python train.py --n_experts=32 --router_bias=true --lr_router=0.00136 --beta1=0.95 --seq_len=1024
Below are experts of layer 5 (counted from 0) of a mixture-of-experts language model. Rows are named down (a neuron's output weights, with its number) and show model dimensions 0-255. Each number is 500 + 40 x the weight over its row's rms, rounded and kept within 0 to 999. Numbers have three digits each.
Before each expert's rows: "comes before" lists some tokens at least twice as common just after its tokens as in all text. This comes from a sample of Wikipedia text that the model never trained on. Tokens count by the router's weight.

# expert 18
comes before: "-", "|", "\n", "=", "===", "=="
down0:485493490497425547474487443481491486473509466451503531521515476530482475486560480513566537487536500571474454532577504559472434470537524517437443470469427466492493539391481471470531480472460517556464528490462574528465476574486554412485446541451385461450450482539458530559463466534469562481540435538503520425478460502576464491455456485485429458554546467482524435549522473529418543505446516532502524513534476509497496505491504530510445543480514513554485504616503473561435456561456384456558471540541545451571555499466506513511471531506489503502553507492497459481523474576546466430489559541508465520507529503532494523524502532553453515524466457496551477392485449592488522462487459470503510512485529457448468488537524532524457513492534509479519532502473508449556520479523547
down1:479584506516464476470473470484506489540524522566532529589445521526493459539462471546427531457459498519497428514498470470560547466503511510510510480524569572474502559493501470532500541478622525527519493474407445517492566489476508509545514522458603504476549520545555462544537511393519523550561470547448505522451486458489456506477478434516468514523536498450533474556451500463505527506544491571538450398492500440474477493570578522514566470483434501607541589482524523511513513482497539522523440476547527490463512528416496456551551499490516484554540494415532518521520459526475508492551475561451477431510444502451502493569526545467523454499459525513435488487500456439482473458556445525470512568512452487454436446481501528449508486428484509517533488529548555480548463536497531
down2:501546500516428527473498541498528468487439479480507526521467453482535493533462534556497463450535480486575477496523514426523505455483485433465471578577508522444518509519463465544491412508472546486501494522512513411514507494533420485499467494499525437506499512511513501422494561517406482520518516463505526606503511541556492422464501483489407485523511489498644531489469536478572489473555550542556530495474523490519486489449514531524506519565475512463474511576400547509464455548572540521495477549543463486539444505518494557468494533515428422430533470604496518466533481536482499501518519491456593439421537461573408491538486469457514519533558521468559464536492462480505489521503424460474542536533477501477519511492475527515439527509453498569471534469457531509451531412539518

# expert 6
comes before: " of", " a", " is", " was", " in", " ="
down0:528448527451595511495460561547497430441510527559522551544433457539488530515430425515569540524464501478474529491485514505501470501486462544517624482464433541483489436515524494550495496480535515513523511543499527479452501489552451531484507491508516562398452456508502526493501477502513514566462564532456527494488493514489456538495525468471475535420488527495513573401490538556528508496520531435516489481454503529509524451601431477504506532422439555563432514479509482428493481425514433495465459539573461538584519468544475489503521493521546430464507494481517497472457493497545458504473412463536483434524464480477489547443478544513463457481558514416477496550480480406562496486593506475469482528474468499496531513418510555523477464453473482468550481499504540503471582465417527
down1:509472462504432495564568445509489442485521410527518525481530498483525478513448474515509527505492519529549449483446439498483520470501502509503519529488448390572524554468501525506517555488484577513521487563516479502507498545492417444488496492399493462523523581518536479475554528452537502442395395508509450539525534463452462511465434634533488490546513466508477473529508461522491487566524474519518497445451470489560559496403522471498437511455504477435453488577509443588462518516515419483520446505513448496524466571510432421440479551496505503491456410468565517542464491552533482483528516514485418505521495480463473485473472488521547537503548512510536529486532484432539486428476488484500430524543478532496541484503516475532442554443502461470525547516491594523522537449464478
down2:516441540419528500464444524477414441463517506508441487531567617512460597492423454512466477448525488511602522573533514472457477508478570508486501502441496502555568583546479473469476488479511514494563527470542488511431509466477449495420503483500514452446509477535564540470477484539492532464500503470519501566544578525529546512498489494558485552508584498490547517506571516497552514566446546496667414485467461551520503457476525487493505420493521498470515493450551453507585542488447571524465497501459513511490557562560515521491518501497510508550533509490490513495527513436543584503504526475495491519513479463460544527503450471579512482484575469559473531545504539485529460542543536515616525494526466534475491470495543495533462450519496524519493477504487515506484511430457522

# expert 24
comes before: " of", ",", ".", " to", "s", ":"
down0:525530502496441498534529479513518480456490499538561441546469459455484477482507544517537495500494533447486511505488480442555479477519507472519516505451508529496535461479467533493499483557503511572513507461468504491425453511490411453547468457429442491547524477464460527558546408581523422482476507442478541523560464459508494551458475477459520467562502498473503467564519480471473469501482478475460514545479403527577523524432437530534412467442446414525517464498490505495466544548479462639521550508441550536524532480414575445418486494462503487471509461539512493463517510512475451500524493511434433535518481500479567595477455459509478599526582510494457520445413509522463496513524472523521481490515617534498515426516546478532556506500442491471498507484519533437462430489532456
down1:564495506471584458429551490509512456498566447523453487516516491520554464432485474574515494516527488526455505487540425493486521547556456468474583555437525494472457531469473558504469496512526487441528506548467468423541556468550485455421514556543493513472499448475569556444494570455520500514531493492477526499477435574544481539494540433562475539484479598427529499457527444488446562507557448519514450588544469472550472527507419532467513510470544522467468540424540526511464444476485508470545459496504485489528552502563541513487551484472503498504477519445481532534479532472456445525441557567461526428497477516591549524482505447518443561476466547501489522487536474509519473487502432548455456475473467499566554546542488495441513534480509488407442513462556518506468577463496430
down2:494526455583558528488447557484501424447504555473493527497531482463501437506475505445416416506527482521438537502622537528499482506481465580477485525473559545465513489585576491519442488510457449467542448480442500457523460425470472539488521479498491533471502474462569496532428531507536489495621535449537500517507438482476481468538493501499565513478481498478583467510392492531492565516504498492531474423432540542488451518552479469458542531474505501492507477494516541522437543539487532572490559510539540534526510533554562549535491527507548505540510476451500520481512511522517490466480494472585527457391527508539537546530504474542563393554464522560569473512489527533448501516496453513489511426562514506539494475551501535421514432456550500474492488428503506448481515477558514

# expert 30
comes before: " in", ".", " by", " as", " for", " to"
down0:449484496512541427437463407513538502446432457556514505501486523474528536509453505510472482469540543526432481476505454511537478446530445522526529551487442504552544526405514532461422482486552528490478462450571535484548441559474503468502467475492465529543480514527527397484522487492485493467566546484517532408470461529574455494464493474480576515549541472496575493502541464458471423467575397468457498487479527451533534571503503535434483500513527512416462473526573472463522479479441518447492475485510537525518433484487550537504488522538528557495572514500508464537513518499515497469549401448486511461507519473536512398492484561423508501508465534502568590488480499461521509500446519501426502511523562490496540413507553461490453475487440495436517441530464559566460524526465540
down1:524548416407564427554487446521475499495513444532510588564511524447534490521472526485498494504521541439447539538557471436539445490573500450446561477463513502444509473488526517472522531523418517465576529492510596533506496500518399476563504492477462456454508501484551525495481562523456543471535517442524448530495421494496506397508469460522470459546578502525510468531514505482458455489513474511390459493467511514439504563419540479508543527463492476520563516503568421449431496508559469451539478548510529511491507430514475514502474462520466445462500535522566435515426509526474442537524574471546485504510495465492538540469477473517529488544513506445545509539502493479527509437494554454548577480522540529521492520487544537483578478508561571492521547514417462501527556450463487
down2:524549590541457493489391442527497519469464533488446504515480527497469527495529539529517480488478426489471516534517471485532499517501476477566484501404492607500558491512564545545486496537581408505493494449534509545502521501526444490457481520480462492468502517465560473541487513504498559546544466498445504537541517490447443475441446525614490496629509419516508520470494496529464507545486526483533516448523478455535496504499488492537528503538565508538456539474528453486489465423545565495594532520482534458505505479574427535533517439510552544469522476508492482499517598557484527538531440549471493511590612507521530481509513439482487466497500556539477550512522510554465472500438559518574492572457557515541544517515462463524546530533530499412528516529549507564457490441447473

# expert 19
comes before: " to", " that", " the", " him", " her", " his"
down0:546534422528517550549554478525517465540472573450413542522544513559524490526511550553460525473490530508483435625421524571517477559489472416476470522451506493486475460578531501606522523517438448501481445510468470536498456499436455478465461536533479535527524442466551514566511501563452554539520481498494532524428485486539428482546523489470519512471509556508529489503498526411488475449459552486517524515471553524496564441471434524530448424439513495480513455499437505504473471508475452488509540491572455486481490539553491451564458494491561491507529495492443495531518513461494558536557434484557450485504505441461392529498502439509511495473447497571453566471519566486528613463560463551486509497506507466545504491466451520496545457563477486541516479432475530507506512483519549
down1:560541600508477443462506515553500496380518551491454509482457538490511516548552538496502528525435492459500501538566526533512469505556523455518463507565508472478542518509472467503497503517504534536518556519512539466478562410545477474524406570505576447426499491509477544432513485535485436535517496463493518546558491515487507499569455458503512505475487475477529498479519570582501480532549541489522508558418503494500471530434539509382463546588514470471502438507504458456463462540478549540539587573474527569576513444497512503544488510552533436507553550503482556494512477540507494502572566521528452468550536471401558513519499509537458518524507504417477474402448502441521492502459516454478475479494485538480534477443531464490528482534459482471497495485417412497466458512492570
down2:491536542526457524468512454443498479500512566471481509472543508434510541564465487469540514456507456466547493525519474494507523493472492519518497527490426526447551510481466507492551578439501544494472462473439492530524503430514469529493549492500503469479448509534474428574444525529547532492580498533454535577573577555542480497526587494546514543489464602491536554421492479550504449569508560485505440473510448505514561519610428469503469578408466476526475509506464496561474478577509508473501501467505467518530441396532450505543541539512590477535515422473510458508484477502520469508477543437487503474480518494480457558506513495525470505532501551527441501522553507548511480449470500477579521472518466411456450506466467548557507487566463527565457498593510531475436595469496531

# expert 12
comes before: " |", "---|---|---|---|", "s", ";", "|---|---|---|", "|---|---|"
down0:488472455526522502501488514489564569481505476468507488506527505424504527565535476458527465482490464429477533520512518463522537518425524465539583541462517561484509551481479513495460519482495513500523484470549486527450480536589492515472543464458402484511548498476443510563486506474507471499549567505552415442510429494465476498497525525443496546474470509570551516497556451545545498484518495481473376476519484472479544498462465498510543520556537516462553536469560533519480506490488459570472449566470547575526421534521598530444503466445441460485461484568539536570524465485602551443518503581473559453473483519546465517553514442496497484566458497492524559483482507593491544504584497445438519538511471532508483596494535491568471419564462460478530448503551463502498454500459519
down1:535527463470467534461488463667483484506515405512547500492472415477531517448531539419515448472502630532517484482493542531512517449485556495496449527442478525542512428543470471546547485534567518456513453498512495463456505475494460474509584491405561480482530524559403460482460531489486532437524497423487406434524520463457517590529487508533409503485479478498505493557485527506500439532519513426501496506543438454538524522567507503469523522465503494548466481491545527511518445457462534492448490495519568485531512527518555477500520531486535503469524485463534453533480500520534514432458536500443492459500408463548445482488547570480509479535519507487468459441430558513559479438409517481482516477509501529509418472580493467551509509536478425447490495496458487485465496494523510
down2:502447479538481444499522453504481549484514537583426515470496501450539490472500523500454507503502484523507504482486519478505534538512513445481436450518456475565553525498462500489518528473551474536464450416428542445485506503456527489573574500514481441491480503470510475447471451520481539547505526496451474540576563418540513504556472482550573460405473455462537426521533519545520521554453486424479495491491449507453569581497491517450507523548467499498548452550392511432494472478425551468540478517477508495512393488542469462554498469449517496534502535604471514459471492502464466543530498480555469466447490491549545502488474459491523402585484526480488537549463514445496500455490512519417474459494468526438525541545464425513555523511457533505483531511622442549521523547493575

# expert 7
comes before: "'", ",", " was", " of", " were", " is"
down0:442461524485463505522548470502478482504498517504373480520502446511434472425402499496470527466613485576426513402450567489502513552502439501462496460457464483469440468504553558472492533533504492475469534555497511513537441465477563499535560477534517469538444551461524534484372517534520471445451483460522477544451492467492515442524603524568498505469476560578485472527594506539502508496509516522495518483519531495495521509493490532478531518530469501517528503508482561490528540486498535557524515451539455507413502491477493450532443526468475443459468480484480520555566445466406504520498494480423417475484487526529533515432569536528514489454472499556496530459525493494397448461475477491516522442527498506505491481412500481435507549535456457570472472499555511515478450468463583
down1:462512438581466590417540463559527502541489537519475436490461518474479481472458480490481507469580562463517453519491560532564501460497572471421498470522555482485532468476539528479491495493452490503539501494493519494460563476460516465528554502419546456550479483517506419479439426555490595492506509518478469571547445439503487478510576468555484485498445506467496501470503558520495568440576451492475533466523515544492445533490506489499515526517530470570538568435498517457543511522507454498533516444447522435521553514514464567492530471486533512533540535520392529550502447476494460503513505473497529408416481528425506487477423494502456458492532515530484540468548508460536459536484529469496513467481514450619550480558521565456500522546455459470566474574465532520419557543486531
down2:494471482485538454489516514482571448508475518611473428510436513507451446509443477443496503486527635539516540405538472574443503491556481529498455477495544527529423484531486417518478447525433545546536514584474438490513483510453408446487482503469519564487479520498470439475448493511523488517507509539551536487496578618549498522524569514514512500554493461509479505455433450466492502478489519467494477517524473544468504525467464520528492485505575451477457543478497510477463489575540582475451538496519479552430495448533513518451478471428426547515561467444441475510521548511461468521508481463494539518513520544556579502532594478460493485465494480511520444514529512550539521505559484508462473532465499459505449477517493567547526600469500440524512479544565594530475514470527479

# expert 4
comes before: " the", " a", " his", " this", " addition", " January"
down0:470548556491493517420536453526497504526518528428515522516461509525523432416481479451509474454458476455521539569468460489503485517475446531497456450428566551491508577482541500479470503557488516541433476517427471492571556487562491495497472521526475463474512514534579545541546427484520567562457473505510459465455502481481541529464479500473517512537478436539515524523483540457562551461498489427440540507537501494450475508519538495527519449463557477483630472462507518521482467479540497516515514505502526508458498517486491498556447601559569504451525503549527501461462484544510445511498547478519456499499466483516468426464437533446559519447499539545461504491507482429446519509526488483497606564432481488514466463427483607546471447427518468568387467460547457479455484542460560
down1:500495576507508457561484482461427501472490478482595570486511492556380568484449504523510533507530572521543449522441460511532609374561450462443486506522458505533511520518464506534471483516519498459545539524489527570533490470421503475490483539521498470466504460469524476526487512485560495489541511539512499458482440492486513501538447483428483523468534555553487477474511567581517520521528541516395496449479498454425479482535466478480460486455433546502467523476475502547456554497569498499485507470541478484554513520484525475549529494581471482471492448456518515498565501532506465438514480424442487582541522458544488477493553442517451508495495568492485519496479514473515460456506497429519471495539403491504554501524458461541606554509430514470568416548451478482460552520584493
down2:470523510561449522519460472539522513531425497444487445528420485518437480420457473498446482518514456527489558488573485483489522426468507573522524512511495468476472484485535507524583547471480539464458541527588507504535511410524465507462507509451550558531464505521508538433528506521541397514492398530480492531463484488486447494555468556477520510485613488434510521546536460586528589540544462497477508521495540552471514487495414490502551500577482533523472527564508527486462498434457472463523563548454548494593529496462525432495513555525473546495511510473594517512485558555566545518505498487466537526477462421544489431524443511494483459486491476486500500579532460566482532483531488513550453500540491538514527516480480470491525496501480530555523533521502342543526497549474476

# expert 31
comes before: " |", ";", ":", " by", "–19", " –"
down0:529526572507445481529514433495473504458459561437493482479373445527491520508535578535453523500502421475479584520440490463467520553508484552598590480435530438553553519503472522505433502488518459486509520486492513497488556482510542486507459500495540510472522486424496497480501547561622516509612489526477535505481549482572530467453507547534533517523519465406446558495552526452467461546466440509539499558511526477497471463556453466493519505544453457525526556507509489430532542485533520491450401511456467463481485522546470542555510539470459472537507512524559501478553513444524467582537550484452516510502522467489533456462486475482524459491440531517482472516461543512467518522513514490467493460470548589567465463529547548532513507562444487495570485514458556547520561417444474
down1:501488459491497564526496464541503508487488539526465523478506525549486484458513538478531487565502478504515444463508581505482464504593509488514579552511503478549488555556447436415585518483565450488556450473485524504542532490461529470561456518530542539516494521494527503569508491463522560487539490457477433467484467499588504476512500491545474600492523483564574468502541524433482535474494492465545548536474446518477442565507417462541458487470485507449472474508531503482447466420460519464464601546527479529592418508569496514490598457535421511530518509488421481533552485503539557569526524486506450561580518461524443475507413468555518508477466538473542499574423457538461515585467467507512523469533522507451489507520516498467466514485562535454488539532455498434476439456474471
down2:452496513451519502419493504477465491528475575494506549467466579534475503449528432484553596483530564484521497486544481484503517469485508529532437481426403511542438537561473490460550409565457525512458457470521523439485513470521505528456501437469513523466538503505394479518480476568485499472525506495454504564545486509482552393529533451518406531524542461487419501479464501495532499435488521569526518509452481478486487524442487516531482548488507513534524496476387487447506443555489501558471508456572516453527535437547532516512556536584505442499489479503478487470557445443530463491496533458389486527457461513551487559461445507510473493506535525444504523432485495483592446504486409515471516513507469504456481515475449486531427477474483488565468489435534523493470431498512417

# expert 0
comes before: " |", ")", ":", " (", ";", " m"
down0:578499485503509520478548470533499499528503482481433588467496582528504510497471506539518486535449518502455451510498542408461544453540541484505499483479471445529461469509557489473513483446471522509499525519493482535465484507508522490493503521517528513483538521557463504484526484516490490501594465487518482541457410446507560555510496424432527503499500540436492474452489477494516483437592483496500481517507540495509496480548556483502489426483547531494535497490490525485506551452519422520466462482515482609557456573504549447523525477496410445502493504491439481522517503454532508518448397562404458542450520528400455510385485492519470448464452482508542490477477418590572525505550557490543529565560521507463527461505571570494424535511511527548527424439526526593466542492414504
down1:483542548527441511585531502528484455489477562470473521486465482493546492493510515493457411454405530508439438513476580487509514471545540559498446531548494496547490477469427511477609620502475463505510556517547429510466521481535582449456516551451461564482542506490448496494485494505434494490543467481535386498513567469484491479457482454515451527532471459478482557478501510472488526506500492429478543474515510531407456578531506491478453453533540436552585503477532453458482416506533546557516530473502406494484511542568526483490516453467532532571544474478420508484564527512474487486531554470444540514479511555518457503446457534465496522507512462462449465474459487473518520483506477508492537468567439516542493500535477562515505519529553494451504514424614463524428484521538469
down2:501517515445483512493496558468569557467500498475467456458534512482434502506521510544482618435450478500530520541473544475565485548540509497521503493532555509524538411541483538560471491514457483381559525500440464503550463454539521474526499543504420515458528520479566441526456426442471525466504511452470526453469530461413538561569569544488474515470512515556461521425493510499508558432580431491505480610486416458467522513545518505537533580529523433492534473481521500465483563529500501530519514461465535504473470508491504534466519496505448586467503501504505439482571521526479472559453517541481459506570458469511450450510544563499484546489521509490471481483444599457432426569517468587492534498491503470478477526506510468518494559451557478464479489518530537557510551542514439

# expert 10
comes before: "\n", " The", " He", " In", " It", " This"
down0:481498498493494415410420538476471450507508503528502405462514549475506487489555488544479427568513491530540454433534532478524460477493442540542439516498509486540474467500556477435503521464487506464554543559434518478442480521478503589483469563478440529491478460427560504491480556494444498523544481574553541488429516542536510522541509514532507534523510478556472444560489543531462512518516524509491496548543485480504527493456528485539466507512492488486461507538551593544514537626511454412464459485602474524491475491489465530492509623548545495534486533512499509543427537467477554485530455568512496492413522561564486533451510478451505477425472445486512475510541570543537485481442533506550492518486492476471549463505524516514560446536388522464545447483525481515578548520508457
down1:503506538522483568486526531548433504520425510531460509565464494471461570506511479508489481549500442562462515580495515381464507491472521468466445577416562482463591529533442519537518493460487498497527521450528513492488499439507474481434536551516513525475501522457526522531475571497502526436533474520492526478507449625500557508475488495522489489523432469488574524533489478523476489411486518541540492479433505480521484490520478491515484595533478421551539503510518562570462548523474482542461518465520537523402529561540475519492534496511467520496462486546480520446438538539562552452530460562541503465581477526489477473506446576580511506481481542504460505537575566539524463545520474496556532572496413516549476472474510427476417500525476491468525534439501530501443598484542524
down2:510523522545474520496480473478513498438519470502571449423608540465534437499467473540466533522486517471613541478440562531482482489509514465467492563531522490503573510425500527510518500468465516410486498438588502486429540533471539439555504478497464492559495458516480469497521546505403526501459530484489366505442531519493515598545496521533478448532483467463500475477456450447507539540505484491492461581462491502494514520472495529489515511499505504436418519519459523549434524521507443529533451466461563417444496497454578558548503594590458558546464512456502473535564486466495513535467476510544522522486470473484436504449551488518490416459446541466415475485485525497501484474486538440438539499550523507617462483457535480577513496496470501483491544496456494509500503520507509

# expert 9
comes before: "\n", "==", "The", "In", "===", "On"
down0:465528507463480511543487484437456503588479451496462520518477483437516528538502570497489542450490434461494517572532514518569548427448486571541419476460558542543492484475512505485544475490553479487451487579459495595440507526485511509470516509454517504487471494523493546462468535495464470515496479526550496517514506542473459469448485469544422491518486515549563520546457486466444539496525444520579472491524496467524454473455504525454487481444436527400480567499527508569458498486472518480554471506520509499526485494527474525470529494550439570471529560571512458484463544459476465555441450515593617494466439407457468475552427526513466558495485504507447530595453530537516510517438449501497483561486520435480442424505446469524428578525478517480503496433432518529557542472499468
down1:453440577493517507472503501466475564582528556520508526549455552555458482448421513486536518471521442580482548509517453521470459494464452500480519558509479469466501449491548507544461492544517546451502461455491457515486497483484473502552460493494513530494476485491422482516448531531468407476498516497593520561472521499494514563557430500561531547503498494607463472489488539543453517476518533495597514484503518417475609482448452470489496534528500481408452444496478480474458503503521477441440504581612383475464533464558498477518435549483528559480467539487509543436555447511534498527441508516536512466488513507527535437516524498481492435513500484537520525490528502536497433524458522530462503561524494512535560568476583500480411523476418473506490457530495456492521515508504600
down2:506438493482525545537501475547593553521421551510461530509537438481491489454582512517482543543485476506488503505432483539550556538536434527579486551407513476454510481483467486416466490531531489499481495499475506481461485493517516562441517528533559476541518491538510450470576539557438482534549521544441543475505414513471507530540450512540494536533493467444534427528595531452444513501556430493483464484499462480466496470514446461500504539486465487593459481514478559458509544512445513464461510517535532477585435442512496503523539455498499500527523481489554450527600460516581470502565489515477490472454457438505526618475486493554526466535462544477510531500455463529501475545498495499508467446435485489574505601475521591444559523499523498546473449516491516476509506593560446